config = dict(
    hidden_size=256,
    experts_per_token=2,
    router_score='sigmoid',
    balance_loss=0.0136,
    num_attention_heads=2,
    rope_fraction=1.0,
)
Below are experts of layer 4 (counted from 0) of a mixture-of-experts language model. Rows are named router (the router's row for the expert), gate (a neuron's input weights, with its number), up (a neuron's input weights, with its number) and show model dimensions 0-255. Each number is 500 + 25 x the weight over its row's rms, rounded and kept within 0 to 999. Numbers have three digits each.
Before each expert's rows: "gets" lists some tokens that make up at least twice as much of what it gets as of all text; "comes after" lists some tokens at least twice as common just before its tokens as in all text. This comes from a sample of Wikipedia text that the model never trained on. Tokens count by the router's weight.

# expert 47
gets: " a", " his", " an", " A", "s", "'"
comes after: "'", " is", " as", " with", " of", " for"
router:510567539497511433503489477488476530488492510542484515538555504535503473494553541483452448515514500538506490487496438529517510507521491502483470473514529529475480484482540506488508500521504465531513501490514465509525543506532473504537514481546508516498493456449527488486489482518520540520486506502489509507509475497467537482487470497508526517489463467525446501521529488505476504525481479485513500475493485483509508468501502523507517528520488482522466493475458472490510502524495497465502478545516513490516537493488499540503492538507481468530528487523535542527503523472531527465494493471511474468554510481535510456523536476488497490453501468477511500516472485490479511480524505530582459520486488482541484544498474515468539557500505510490490519478487482508469500531515495
gate1:486539499467537457534512493476501509495522518500505567539525475512513487483552529481447466504530559497502478481512475518539489508538476489509471474485465502493489516499512478519488533487496520512508474487515516525508543485528454514519445486506483522484447487490498508469510493464476512531485471530511474531490526482487553423533513492547526489513457518473484492513504495541487465530522494479458507470497496472503513450476544514540512499488489443541508497496540504541537506480533489492492482488486528485461553483463494512519503520538489537477510458495493531503497479505483482484517501486496486510536518510488486515519527483535501473492482458546510461525525518468471491516534481469525495480505490493487524539517478511517541479454508504510508543513532518510469495535505468
up1:470535444508511498525487485450461568493520540510538528525527462512520498497490519514499497505507540515502462550496492528528512475522488470525481472474492527487491551530507503484532503455526575521528507516503453545523483473512510526485554482519508518527500457497531478485507505501505486489519483469512497502518494514462511463480505459485486490498520517503472504525499522531505501557535490463489529468504531444478491537514533478542516506491435484560482518517498483557519466524474501492532502491486511495524555523514551506480500503488531470497498443469476516491517506496524525494501533463481505551516509501488483509491500516533509523489495472513486500476463501475483508493490472471539485488498485515523499502513440507533499511460501469465494466521512501529531503518476491
gate2:540520514520492469513487455483510510490483513519502517497526522494468485486488533497473510471506463514514503515545508526495556507471486510520487494481526488477494538475479507473489521529497538533488501454523464496526510525530480524550471472480486531524520482519489481519465504551483518534551497532517498551497522497485511494507455510542492500531481503480492528508493537523515490474481483495443515542541479494460522487448536525479473521527477517487449515451482490523456507523468534533522525466504482500493512477485483453515541500485508534481466507500491500472509528509465489465509513474505475548483478460544501523496512514540481503516516518510483531477485513482457521458487548515482513548511505472512488532461539517537502486497527485524456532516479548514446476511544506
up2:556501530534501500488463520499501520466513516510535548530546497467458511491513506524507503463506469505451494518514518521470460480503509502457493490489508473497545522427483496479476516553514504510528533455527432512507513522479479480546498502515528527517562454480521518502524527537478500529514518503512517491518552476456517540509484473532497524535503469499487527547525515484503490470490503531455532511482518491535502512490492536518506499517531524505451496468499509524490480496468552536516517473469530505468518471478464478529517502462539516459500506506506480502473545484480510490457494531521470529547524499511503497511512483488533503531500511487505510500507493497490549497507543513494495520484500474511523489475477463498518511468504489494482536484520481522451458524542538
gate3:532498473510500465529511535517478516487537504529510532484506455494563503531505523491470503507521522518493465500494496501542477497526504459495489499518533505500556500528511551474494495486557494528496491479493514518549541494507529455523535490465493545516497509487515531485488495483487521516466546481528498470494459502505508499508489553480556528505499515517454482512480504549495449483493508485509496509501497493510505498493488474518485479498486532488457487489531503529540463476475522432486455482496468497476490483535476510520529482509514507497497482533503522487488531509533518485493494486460510510468472482491566567526480503521466498482499500482568523498527550551554471523512500481494480506456473468500487484514498515498482573505497510454505483494552502505506498524482466
up3:515512495472492485529525493473547477497491500506455523481486452500529506499530516510488475512518520503478482561477493492517503505545498507513447491543511503517537503502491541515489509502535494516521495489500510448525540517512571464472538518498499535505477510485506493505492472515488454484518532457519506476472479475502489484500504529491486527527489511512493487524535492503504485542496493500534499500537497462534468469509509447520523449518469463524503512485513487479530477552473509505494467511458480492489502453468484507529487499508499478541472486519543489505459492464501491464449516517533477489533492485468530543515502529509494489465530489472522504474521510517534482485487526491496492500457451478507462540473472491494543558498512515453510433494514464508548467463515446
gate4:473509514477475491461446508480475504463497507525539546538496529515518483502522571530482487493483526515475509511531514447456498534502490480476530503525488473489522464455509490513495504520497501518511480444480530473542458498474491520543505475509482487490453506499511502501505549491520543500490462504479481512467539504488523456520465517519530500478514486522497453465489537475494505487455529475479519520481503570505485532502499465500532499495501540546493491488463491500489503528472540534458507473504473477468517512459491480492487545486512481518553513491499485525541485499479539493458492521537548501504498519525465534530532463495522472482516503490492496465466494483467504495526541525498488495459483456495481495511480517470497491503493505504474548526488460504501559526511490
up4:479487533462480482498499526472447504486538476505484525543494517507480458476534504540454482501473493493532505495518475441490480558492513503508495537471526495524496482488506492503466527518501493521485480493481532451487524528471496526511527443509523503453441494524491558491524505494486507503475490551476516506489547470483507482528446517531513481490527454461483477525508512481488491493491531483487538495516499512464460500466525492485450500545527509546549510466490530489458532535517512490470505482509527478464530524486471493515507529533494486484555509495507498543497465481486509499496482529559523487510483468491491476547528464507527500501479475488535504500494501494471467499519552535524466513501498505506484479468489496477502515483492482468453502531507469477469546500465489
gate5:552524563475459492506530459492486514510499466492494498508465519481501499494529494488474483493534500464494475468494496502525514500526498482485524467501545491493521535478481449461543509528534495548509485513475492518533529512512493539513529494509552508509509460467527466492508494504525497493460495502511512495487531492537529485481499510537480493488526496519503553499491496484453469507494482483532510450505543481504497467566481470520491481513531485544537463505484526532498524492479477431477468462448484467529515500495515551485514488521509470552521491521483525499495492498515516475477514553506558494541469530517484487488546473549484455503494487475499527507471476484500487488525512497535485504512537499485463525543493514531478532530522501544482478505537481510462497481529509
up5:515529511490526517483503461467487477475502482517465501507485493513486508519519546519477465525522513458473443491481530533528503513532516455462513446518509507477528541482495486459525468484463492494506477498457498560523518482540480539495523501491516505515499449498523438492523450464486509539487497517470480501473507530519492462497492487502480447491495506508494522556485504508458454487512469531520444476514510524543501484554493503485520472527511503501528457486502521545485498486501481448477462508471492472482534468475540494516496493481512491509511494529538486516498489515519488510494512488495487502574485537502504459496537480511484438483448490476522524513488483492488456468522490520547495473506520508506476554537479515502500538533502484502499461503520527507500483481509487
gate6:517491521482469476526499486502492523541499507505478546509508496512505442498521559508501476480492512540489487504485494536516526529539489465441459466512527511488495493487469513522493546498538524477536507459473507485477509494539511482505516487552532479504478449473518478489516460557528464512507488491502473501525519487511508519549456517468517491456496532515507494487477483520479487541481528475506546503517498485530456521488484512539529471515550488539533484510501527536509554483473458508515497497548510491550495484471483535533544500523510497528492467508506539509486506483475492483502494476512473502536526536517493515490554530464475503537536480488465487495487477486527549459479475481484517501509491491518470510476478454493489538549529512532480522477489550513487481522511487
up6:505471524493472475494474516501482514523484480542523505546508456515499525533472492477504509485480497532473465497481508527502486503537514499468472496480519562562512544506499524530539506455504489484469508480455495475503497548513497479501503489533512558493484491481499493485505488473519504536486507484510497489521506460515511511449513526489519502477544552494543509452524544511495532478503494479543533524488484468484461510457508511494534507450545544517543477482495482503498522508503530484529490469493537504532500503528497482501493484494480524486525487493475540475501468494487564512455448505469513468473519471531463507481507505486482526490526505447464473502508475499526533487540491491439501515442540492494545499495491457549504547533491525531476503482521494506505513523509480
gate7:501543475530532485517523507475440496490508501501521527534499507527481472515523544481500503532497480524504523543482454456482492493482485515511500508522460530495502482492521501497505537483520490500506510521513505523550519507524548520491514467509492524536545502507475509505491471519438536557528533462476509459513483459476522500518529523485460521482514494493526483463496549503518484497509474515529527525538491516476519490491473484525571488516530475479471488468540498463500489573490520492485482530505491496489510510472512517499485509477471493453496532503540452557516525522497509487505483480518525537485458494508507495540490555537467461505514506482480482487503521441524490477546479478477501528472485462502438531500459500504489506500525519476489534485495469457505535519480502
up7:505520501497551481527505494500464457500476494495520535509521516523470508522525584498518526521514502515525461524493475455487482486496501503506507518511475522511539505479501518460510556461526483493487498496475513532518509525498533489504506468498511526507528520521468500516509453518467548552505511483468490483519471481507531497507516484480497512481480523496491480439440543537541502517521464495539508482545483492469476497512471475518539507531506443491470520461522523509531496564488515491504495543519484502492506533450505529480471517491478502484502505499534479546520538492502479458497494476510519511510482498518480486530478516496472444484527511520524465482478480481491523463527477480513502509503497500533447520473436519511466527474504493488524522487500476454465566513466517
gate8:519491507466443485471490525491517559511515508472526497508486478504448488536525513509518459500530472551527496480519505505450504503530502520489470473474522537561500477504502517498504482528527496503483479533437494494518562488519549538522491479491508479524513490529519524512478488530542457488473494525481489521535503500528510468543477547507542509496506484511453485488518470452533493513476492481507492520495495542502473535518506532517476487519487495535496552475468498485485461504503537506511551522517510492468538514503438514497470541508458481493475527474489539499466515451498472500541489542504452475541486511473505515485460494487555466502523487472494502513513470529461523507514488543473498487480458489501505479471514505481513521512514504540458489514520500480491495516495483
up8:493515514495493518476493485469494501492479497464513499470483469497498508518538537506492490503523494535478531468515534553506461473517484500528511452514494536531472496520521488553512504556453485494485474511438470511518542463483500486491475486522495513499485504482495474485467477514539550519519507501529480524520505515520511503482493517479520485510480518438477483493512481467528489471519530483494471455503485512426510525512485501513490524475502478540493522465469504465518496509476550507506506523522499466443464474541439514467484484478475458446483480489492497515504504483470486538495475463488497510500502558472482489507483449467490473468501514491499512551497488508464508494543484485466469461447524484499496472457511529502487486503508480471447522479503476467508491532543457
gate9:524531508489533468497477532486474542468497480523537516471500520485497512505465536464492475509469511475505522493460534464500536485546509483514524487491507502480499493479503507480526507523482494540509487487531490477520513502513529548505489484496448497515499529521514493483463473484492478567535516546515503556541462571510513496495476519522512521448451462539477480480468522527480464450478436515515464543529476529514534500519478508512531510503502534489508481441496531496474496508482502492443488476542478470489505484495496434518510534515514509474501497507472520547486497497534498499538455503478516514523503507499510498487489488469491449465527533441493500504453485512503483474501508478483473545509519466532533516502513529491493479470509517449494495521478509500516512496509491
up9:522493509504527507530483469509480512513490511522492511479458539498467485521444587501504520508475490508510489494532511486476510497504525490545519524534495511463493486468476540500518531556484453507490471486506547432510497492513493539482494504507522527506498512447508507514512481501514439527515528508493504544541486505492500475491500498485461514465489466539506496492471507505476461480486478521488481508502493534527509493507469491497538501554490520508512468472478539497469511517493493509470478486512515473484504523493510479525511529513501491500507447515460507530499515458484456532545477536469523501497458474477501512476501477481517491499557570443513558477506509488498480462509504468450529497484483450520556518502480528480484482497491533470493518530508534507492496454488446
gate10:496483546532483469527433538461475507541481521504515529534490514505517497533513524555484480507475492484544500493465503527504492540475497483517453489487484520499449524508547527506490548462513500499516540519500517528528526478493510521469454480533462541472502493498454505475516507515492520501495501457546495500532517478506520449527499513517550505521488493482476530525455504489458493512475506524556493486516466492505514476483525534481488528489495519520486513522518525502509465507515489469464498493521468495527534490532519509474536475474479473489500502486525494511466477506505545475528465460514489479508497475510486495492507502501493474455512493469512516508452487512463526490495452516494523493454414514522517483467480532468540498495510435501523459490499526556488496520503498
up10:514506512500478482502480481441506475528494503487492514529449507462494480520548522560484473511496494531519532437479521516476490538491522469489485479472501499554437510509498531495466525472485502466507524523500514510519520478451510512484423511514503538498502514507484570486519468545535500467466502486511509511499532478488501519497509521528550536508503478491474507504464512483462496546462496477510532488510480526528520451512491539487519515507529533517493496540530523453503506517502476498444500492509465502510550509527532524468512473484508478512515529466511528476444488484498529481508456475502495488494498490504493480497491526531479463475542470463501516510490473495440502499455479491474534469477453487508491533490518517464537483533483520479512470491507511522493482508521508
gate11:496517528497505479499532462499496484456491447518500516557514481540498488467520550472509531506450474522473495494486503500552527498521460497487522537497498494518506520513503502490521488510473520475503499477507501533486491528510511516476532499487558509515470489468537503480528546508493531507503496481509492504505509540482507451551492488535494482509486505484482481524515534477540478514485491509537526488483493471473496481512468489487504525493498459538512500440511513494461500509478469500468485500491491504495505514492485516489534448493505490477527512507519528525508483430502466453492446481538514492465488519449465480520545509493473469454543498467545467499482507477489520510474495499508521505432434496516463506550497478540541497481479500508535570548497507540480534501499503
up11:524519496484512519514519482570499492463509489524494494545494523489460470497520530516505513462505467488483485508539472518498458508530491489507499501477483500501518502493506506485521506491476522477504495465506489477490486503475540533489504542496472551519456442488530517541511492540490506500519493484530512491542520510452477484527489487514496495498505468486466470500520518490524543505439504518502515473497506467520500481481505531468516521518535485530471501515476541508508492522542519498494486520501484495513543539509490523474461512427519489470519498507528485539476498453501453473482473449528515486529542500482517479511497480501465470483511502466494435482542495447517527482452501506508544469448476531538448464513517500519549490484477496536524495510473497531528461484491439
gate12:489536512463520466474507531513506540481473511482485576466540499528493514515469531472491475544474529495492468441511511469473513472484434493530524499521522523517514505518464460479500531524509468488540522469486500523515470474535528494492495471503507477509509516501481520499511479491522490529491477528477530498526480531480509505513486476481472506553517531506492498484491470555481488528471530444481503509467504510510486520493567502549547492522455487510491552484473532502503518518509469484483506503502492484499503492513493482509484491548498526511504524524495503530551536515479480495523515465480492526485482510519504449507557500515499471487529449445479504485451513516481451527482492495514515537459505495505473543523486510473457522520547530474541473498488516487475528496497488
up12:515532503483513472499494502559490525523499548478490537493536538527521473510495511473493480513497560531518487528485504494469494512487446492510513456516525513536516501505414475525492534499505502488495511473466477535483531457527520500496456488504490505533521463497490534512520510509477502518471512486483573502521490491535504482510463467502515516534529512468447513505547437497503511534491483482447499517524510498501476481507545542555487467529484514508471516474494486512493505477514528468532520506528476459475484467501504479508470511529518533492551450498465505509501523517481518490500511522476489466488504477561498480528510520490505492532492474497493524485489494489472482549465494514501511505496504484537489561476464474455455469490506521489496533475490521511443522492523487
gate13:514460504498524432533482500525517515522471486508538508538539498486487477544523514507478523494500494539475490520494491505478540523542493505513512485502538500471533511469532520486477516496474520499510501475482420520474509508496497496561495534423480544525525471469492519525538523507463533500500456509539481473499513480535510468510470505479487517493529473522462488513482526482500519518496509497520473511479470455489525506506499497515519518502504527515525533495473496524499476509514554449481485484500443475476490521477494510498504551454438489508535469486476522450471469457522553473498503493530498502540546528510520490517516465482474515501479488490491504528522498466485514473539529484502526468484485517531508482521478476468484480479476469465523512457519490535539503521501502
up13:515487519509505445542482504519458508522460508514537494496531474490534474519539541504452496530500507547501520518500491545482530521504480518523504506498532503483578510512506518500521483514517493521503550472472443520495501546511494479519510536487476514507537473500486515513539463490459513492506480502519453484499486502479520481501504451524473498526545488511479508562485517505491514540501520519491468539512497484450488487499533517488493503491518533490494506516448481542538478514487510454500471472504463493490476500480496500526503478508460524489499488509467509423473503488529518512510502497539463466517559503521498497524536491503467487493492483485470516536524481542463521483523533490537519504496519513552498528470495468519524461506505466440546514510473495522515472461544492
gate14:538483535457500505465514488501527536505525511476500485504512495494509501497518522520472449528521495536513480470463469510475511495554505499544463477472495491463483535452516505489501533507451507504527447472478542528512474464461533527542467529532499472454466533473552505532534512507488469484485450507490471503466506530491474455521505491520456518451524501526506502477477521504516488534469465477477489502477497480476500535490509494523536491507520504528467510478495468479458531488504486496465456471495459486492505477505515509535511512518507503477476474507496513487474483507495544482498523471515498494517491497502481506509519496551467470469518491524484511451467488538532494527508462555460466491532546486544456485528507488477542480497486515511499512490511477488496544470464461
up14:541499501475497475484523524478535504499515517482496550482480513521535511532510521481483497534512525511508442518501511469486481535485483499504492484499512452474497518461498536522486499527461486512497448478504486488497504447441519491503498544492483514516504477489521451522500497448519507545486469488515488518540521485544526514475512546486518465452486525476488453487518535489499487509494499508473499475483452427446505523500489513507533491508525490526455488509502518503498481509488526506488495541510466480518500463515490496543568494549498488491489535477540562478495462506521511479492499503554479496528514484502531484527555533530515447531530487503508490501471451480498457469459512534526501510517509544526531495480471495442466489499488477502512508516492514495533508515488489
gate15:495501537493562515505532486485495528532487498507525537476490503534505486506511509519479467510484484497499519467484508478533459451452449528498478546455534497480487496476508530509503533540481479500525492505476475486497538470534489508451498521496524482510506498475493464467460541469495510518502516519498479508521505499488531444527480467560515488493499478501489547559527539467521491523514477443488481490509494523486501477520542489568517523529503520460480432504501501528440500525496510471505516480529517523487493488489499490504477496528522491518518483493506461499523532481505524512498490457484509499510528467483479502529486530444499503529546483509536485493452537461460480533542518508511539512514493504498526505467447554529505537486507493528522520504494473534500508518488481
up15:525451564483493495509487480512479503499478493508541511529445499521448521507512486490483490487487509528512519465493478491479489483497473534474518499476539530462467518486521518471521546544518503523523516524460511491521511495522494542506488505502509488519500455444522484466472511447487533473514558521519518518517510504495517482502464547528521499461469515492475504513534495519469503554497497489517523461508480518503477492543534489514531470553498485471499424505512499517444515500545531515505521517532525523518504504505490453509502514512459507520528458475539453487469499501480490511486498475501493464469496478491502483541457510464473515507466481486492501516483512476504513467499517564518503568491482460524495506511490542530513554468505506535480508495491488532476467518517498
gate16:527507523526500468510486525459484524518501490506504457496501449453497471456495524498499541515511533483507506483513491481492505514505450462499500524531520526471479534474487534518539483488481497523503494457493478497450541497488478471485481527509494514520500521494548516498476530461532503527490498491493534556527478507484528473463487517530551508505547508498473506515552536439485506492468494452520529493517498498463541486559515525555516545495504539491469496486530486498476521471523487443476517466459445492477508526505496515508499548483499513451519543475521556502494486490510486458538564502516501539496504470481524506477499483495515464487487481491535502489502476494496489460501446516514484494484520490509504528479517441484525472520531525508503521479472515510508494499486521
up16:548534536542511524502506470481502512475534482495472472542470439471503469519484505492434500492493531489535485489512485504530504513507461480483509495540502526457518533478495504507517470475476490477508534510482495486469498464488482509516464506503544500527526466511516495478487507469554510500497504461483530504564520520491511466468478512536527520506526515499488503513507543466505455539528536518489496492489507469492503484528515496526501495526510531495474495513510519545471547524535487456477499451495464491488491485518497471513516511489505510494514512521527574520457514485487493469507555472557523524515492486519510481457501465489487490512527471465483478513471488526529498486448495488486518522487507496480487527517488472470496514545569546504536539498495490559524463527471489
gate17:514499482518505456504482535501474537528485508546478557499491508503491499485504515512448484516524495461502502507476510526498546483505479508482479460500512493485498507429527495495495524522500520505519506496510438507488478565467505510495528484507488530525463481448490481483469536502476502465476466506538540475502520509515514457493503494473426472506483467508510479490533499494482503551508518522478477470439507460508499493492504513455539518498489513474521484482504501471490517503486502471516562482491495478497508474449502498542559557547521501528499503483513551519515552518506509506513463496515514520538504489558486470489542511464464456492515518437481500483510505503465459543484477492522511519512496524524477524522496497471539533493524495475490511486506512478456512481506487
up17:528511471514523479528436497465470486498519466515493527518544522503478508486512531492499514521504498447489491495478481551504551511491466540454469447500511498456492470474526486478519496516532532471498486493510478552485517498525503503468518488506499507524468509476502473498469491454467481493509494496518504480493503521508539473524535506514463516468484488534504472483547474485456449489517493516491489495499545513534542480527524474477500538530475515513510502514501531516494491509475489497455519547444523479506504484482518537493513536514472525526532523526529504501506477507533472480527461517515558551521499470516495521470519478452464496490499493432482526511502520445512488466544504503509468498486518490517452555504498482468520524502526498504482516538525489487445475488516469
gate18:510501447452494479510500492480499464494520512511492519560492501500512495538516493497469499500487500521501480511547461491488467501536539541513529507466549556488494497497493541527494535501519511491485502455500508526484542485509491501528534552516504525468496483454508476473522490526483524535486488488464447520516544469494478509530476503531502470456496484503486485528493477491532474505527479475534521515531515443487495473474509492517539510517469526517517453449474476499486504507523480485454520459459477492506484532495519527472550492505496520503491480481500522478469502465503503469477484453549475530524474467541507488546553468506514488486509511469536480539477561473476540499494507500500523521462478511515534526484437519491501497505495475522513513502519468551506520486488503
up18:475475478474492513504467476520470534491463487522491529495508532520495501521442468505462516509498517466485483501578541509507492481493506481503468493493495503483475483507491462514485487468507501439536485483489509552528572506502498477474533504498503487486515455513491494429510501484512517506519479463509464477542525526529553494536487544514541483481505513505515503466502496490521523450518501531499500479480505479495500500498506492523491514489504501534525502529560524504484458484495523505509473498503502487455512484482486502517559509484418511553533465509512490484496519490502469514525506474567464501551486494511497483518477487469513458495480526473480457467534539475491508534566477482541496488510461509472513529480492467479506509481503515508491505453480511513531511503482521
gate19:512544533452497531520499449536484526538523510496497462499472534509519476503511526466508480462527555501481490495526539537514527507515521494495527462514507515516534496453484511528541530487497468507489497495534490539486489515474510517535497515440529529536474456485490515490524494510539500530479491503469490494482481512493503481504491500518478583492464519520520493456487479460512471479466492460505510493516487469478512492482507491461508535534467470503479521488503487533508546534574481481491494511488450528526543472451487495454528515492483501483479488508524514519498515511478537486477483513507501474501543522494541518481538494502537485463471483464487441521519474497514515499500500539535528486520448480529480526526514516490531483524493530456502541540511519521471499498502490
up19:505520509474471484525492451493454534517508506491469477463488530525502478481537503537449504501492537493529491500501528480479494480488504490489546474506533496524505464506481536497559500514479459524468485487511511506500531514472486536512468499501508523507477502496518478482529521506495538552483497494493513482475484535492495510489536485511485551483467509524492486479489465482505480500438501479524533475526453515481502510545525452479531536508470457486546507542495491509477528533499480511463510483505475474524521497450474505487476525520523473532500488517500488508568536537478519467438462499496484483500531499522498483517569488506491488464496487507476469511546510488480491478474492532482496560516486437535479515521489538517540470510533535472512500486471536517447483502484509
gate20:483542529488520492538483483522470488511492498498495494487496525515508466487481549477487495466515470471495468520480487495531500482442440448494546490503503494532494506472513506483506500528501477502513499471533494502483525537546517519497505486516523498534542508486479458502506518546464482514519515537531510483496461480495503517487505474513508449516519445505528499496508457476516491511507483470519558505497519455465483504518507532501494516509459543550516517492519501504435497501516505521500528490494466457451479461492506452484465501553447465501505493542453532479479510492517514505513517457518538515481461480441489480528509431510506545456539480487526521534507511545513485508544495503506538525503464497480505509472519489473495523483522516479507519466488548477496496503507506
up20:506543537483522481540474480471457546518491512505537494457488550528491476512505529538500484482487460518499477523462460479505535476489436458516530498462473487495501488479537529484518475551499469517531488490500466451479486529520511518528489496474521529558509481509494483511490526504436499512478494514494488504507503490490496469503517517522479453513529499519467502473527471476478477520518470467510540498540535495458490468515497495489465541534480553529533497481533483532468518484541510503509488455514474467452492507473485492520491524545471482476500488523483555495502490483525506504512516488520528517500502491485534473546528426560510553495514525479501495496496513510492505500551498493515495512541507493486504480483474522491504522467494529509510468474520554499517499496485478
gate21:539499457449519505502474478467484539484528488535482485506498515433496522504524530526508495534514478521466471464485460481497491511519477509457499505477502487472518473524488442507469537512497516525517518469554505495505531478532526537503476468495510506494471456456518496476522502526502524499473580500506549505488487492479525484505503475539498503488492485490475444522475437513455519499488517434485508487475493494491495473486502523549525451547519450530512473470452483523502502513508480472510443472500556454510506509495476558481502484533511515481521477527511495516513494519474550498490499512511523477497487486511493489502517476531494480499510495499543498499462488524499519492506520480508466492502557471529488524523500477476535509510495512511466473530486519562490482494494489
up21:503529512519549508514531471506517546517560470464504495526528482452488527504476475536494523484422474479480488466498488548524504488468527484515478535481497509505543476537517499487534508503481462492547520485514511495505519479498524517482488533526537490513543458529491502473512517482484495509521590494543537556522499502493520467500525504483518480506520485509477489494491452510503473485499471487527506501439463522487504514510501553524500501480497483475481501513486506522508512517494485504499449498527529507543489511532511551507505508498467519490493503512488467478478500517478518539538509472498505501459533489472482482499488495548539482553533518500492460519514474523491504429537470497489477495467559535523527524528499492507502539490529497498463463502521532490488490517528522
gate22:499537514492545516532442460490473506494501500466510481523515478505498502541490550484518488498546559527482499503483490558549486464529522500471500504507499518507512463484514494513451485489513478510527499509475499513485499520521509496475459514509494516515494501503520501474490521507523522514463524519520526447459533504528473538497471496529556483494537505453499496510452456504539512492497498507480535504574471441518514485535494493497511494506494523497485509484494479491512548525472490488478513497541523477485500523474472519506462487482497528539548562505547505503510526510478518467534521486544512511493457462535553509513476509482480499468521454483523500473529511534501523466501509473469503496508546463547475499468481499482485499492521499491499553531486476500547488501455485
up22:525495522441466529507477515538506487512504495542510514494529536521489496483499545498477441529489464487471464498518492516521551479490454449515522509479467495537516501476458524507505463491501406497497480510492510509511524512526488475480459516518528503538489426477492499536491530541518493543475483533530489530506530518535505468461496467434523474485552498514491494499495458498516522481447502494489489507450491513502526471503535500523525495501473513528489486489496460529470486482467503480484496492487465525491492536543487515479513489517509524510514519512528496502532464518501489483511529513554479479479512488532504480506531550512525520452548450477515476502483490501497502498523485474491519455482455486494493506525500518504487485492518524528467499467483492549476491490535495
gate23:513510525471484534467476485498498471474465510498475492472473465490500545483578480500483495495467480520507456508492479473506440532471497514508482512505509535528452501491521484499480563481461506511478484485531513507516472498489455495486517513537505503486492528452537466501473498502504510552512479510507491518539512505484465496491491504482526533496450513530513524508505528453545481457509510472478522536512476516509484506449539521476501542504484519508546485538488521503469499537480505511478502466525477502494482537532475499537462517506483459479509472484489503497504525523490488452487528490497513489510508520568494471516512531569493499481495491499518474510526470537460495483534499483549523534520498427520545486481489532518516527495556495493508484491475508524447521484478498
up23:518507506455452511487456503546476452461484526521527586482479498480532500494541482493508489444482494514471475502557525501492508512496475522542499537495514508492463475501508465510527536535536494519488507503490522517498469487504468492496529509499510544465491509471523471511509482527494502541497479497528475504555471513487492487420500499503546515461492516493538496473504520496500497501499492510495479509521504497542494506498518532453566566486506509482477499514470492526473484543500516505473507497493488499499507532493474528479440536494520477490537480533543497474524518524490493545466494507464486469527512507546502501474534498499492477498476509500456478514487481499564504457517484458549509466482506477494518490469478511511528512509519506498472495514568476509490507514475524
gate24:466538507502497565467490508497490492479548520517502533484477487459484513508510511489507523503520469519537502529522449516535535507509503550491512515468493492525455527485533534476478498505483496514499524514536530535481507501492457518461494530498492508477510494482521474528511527462488500542512457511493511536543495479444471526482493515537532476496459519499488470490523476517546489480486484504491511466518558510511490503450514528535496570520504497487495452526477510529529464454485491510470460473500517491556508518474461502502519516466497451483488483516479499511490544504524495455496500489489465523536538469518497522529538525533498512506515473527475513533495442493518474514520478498487524500516497475492482500541505503474501543481473531536485497524510518583525491517519481
up24:475497521508497495496493477482458543479511533530476483499465513475475484487553481484491486477507498505513503525442440481494497530507514501499469476462485483503451499501533507517514480491462485486515529502530516496494504541486514515449488541545510519535469468460502495535493471502482518527510500533482543501516522501520504521458467488545560445456501527505484484467520484503489466469520506480508521481540473504463493502461477536517548543519497536488498498500446534480479474487475494493499476504484508563487463486519468526462453537517506501510503563474490482483487553509487500494505503449492522504498503514506512480492473516525492511451509494490530464518503501503522470488497481520496570486492466481490534547512530484493541526511533490459500490521468481497501500492521437
gate25:535540518468485476482476455496488513520545498490509480465498507524479471519485557498488498466449518509474465535493491526489452465525526499529499492521506491524518474474504480519481507551504504494488549485475508530547569457533494465475475531519501480514497465435524499469520474448514519523444516514463457498502539485499522504509541525496499513536476477552466452482510484500516478493513456486473476504455504517479487495517546526507483512493479507496493482477555503516506494504505489507528434506476486549517522476467497497503485540462494491483502477478497514487484523470520472520506495520505513514552524517452487508519504526526529467503518485492535454464516500522509525469483496528522480506521484532536512489449501506514479537506536499514501489499490527517470488521542497
up25:511523479482487494516498475514500534531523477494521539513499501515494479500497508444466467455505499523497487551468466531510486481542500469494474492557531522529519516504535477502481484556510473493517514534537502489535537532531502470486488500485492455519507431451533474472493483462495541485480528464457493498519540461476514534492506506528513545519449511513470467482490484488521508501475480498429480538479516517460510501489507561539487492492493534486479506499516527494515525531440532540518486511499487521503527500466505516511476495487495472516492477484489525495510505472490505503482486546541503498541515524483469507527536519537514479504495487497520453487518493542520548467469507537504470513512510532552514494493522482525476530501517494514490480529505550548480491535483484
gate26:488527482498490500490468449519456507488513465522522534510502502495501490508537503496531492487457520529516581504517517505457495480504498493505504474521504481468495486511513468474493516505541541464493533483493554506535502523528441470540485491480494454498525458501526510514498540477524560509501490497479497508484488534492495466541469512490487474448447496473467479498526521474484487497493506494523564540507486538503508499499485494513509524508421497519507499494485498482483503542531525488495497508516515516466523528478457512456493488488504494495505471509514516540543457494497482497498488498551482491488486502534490491477449446471501480500466483523469499498458517465521502469571478463551524505537480537519461502486486528486534551504515525496507509527518466508483521498498463
up26:492521512518507468522468485505439533524556481517528530530526518478499480485513507445472460436499479523528528504506492501473491526512528517505484504505510447459500459476499547436522484504508552467498482526493567520502500532503480517521512480507475466525482463507514524524477531475504521496483526545490516557510497497476510432509518491506502520465463477499485447537518516493478488538508541473525550488517519563492471488462505472515517533527492530473511490484467499471520489540473507473524504495487479486481481527495510501479494511448520485515495485510529483524487494501504486516518467501496514521490545491538511494506487477497496509499475524488517520537489516470491482445537496478510478518477460543506461515500498499476499528492523484525531523499514457477524533497524448
gate27:507511524483538480503511456528474509493525493521547483519550540481481520444469515531545465525433535520494508455499553511523494557515524481522467467515526521511502468482531540468516489486515455524517487505484512508538530478503501518538447439529503473512540509495481516506568491486463501509509503493489546527507502510516491497535461476490503481505507506494457479475494487531511489470519502464489508518465497446505539469517503525470528456479510530495465475481502527499500475481441490477480454484492521539500492495482504582502502501467491500497487477514500511509505502490520503493542495459543516496518501455513459504490475511507478491524483507502509497457473497513520512469479506540491500500532494498512489524515458470522482524517509537518509487454499487520460487470520530
up27:486460483520537465501508501512469490498530477492475469524511503507511492471533501505517502498522491529472515501527482529507489534487508487551486478493481533509519499508543526478518521515513487515537518480487563506540541495530500483468490473497448460510522541506503459455554511541479514503514501496513514521496512480543547514525499513542483505509498531516457501480469473503495533443504511484531556493526491446493552456498512484521515480543484494503483517524493558496541504464475493525461449474567507507525467485518483481525487488471472507507508447504493519512485491500468469495512503456563501466484546507496501499496513494507443539504496547510520508495494494532493518468514490514460535503499477490489502483510449490531495497492515541490511487529465535563481493508505478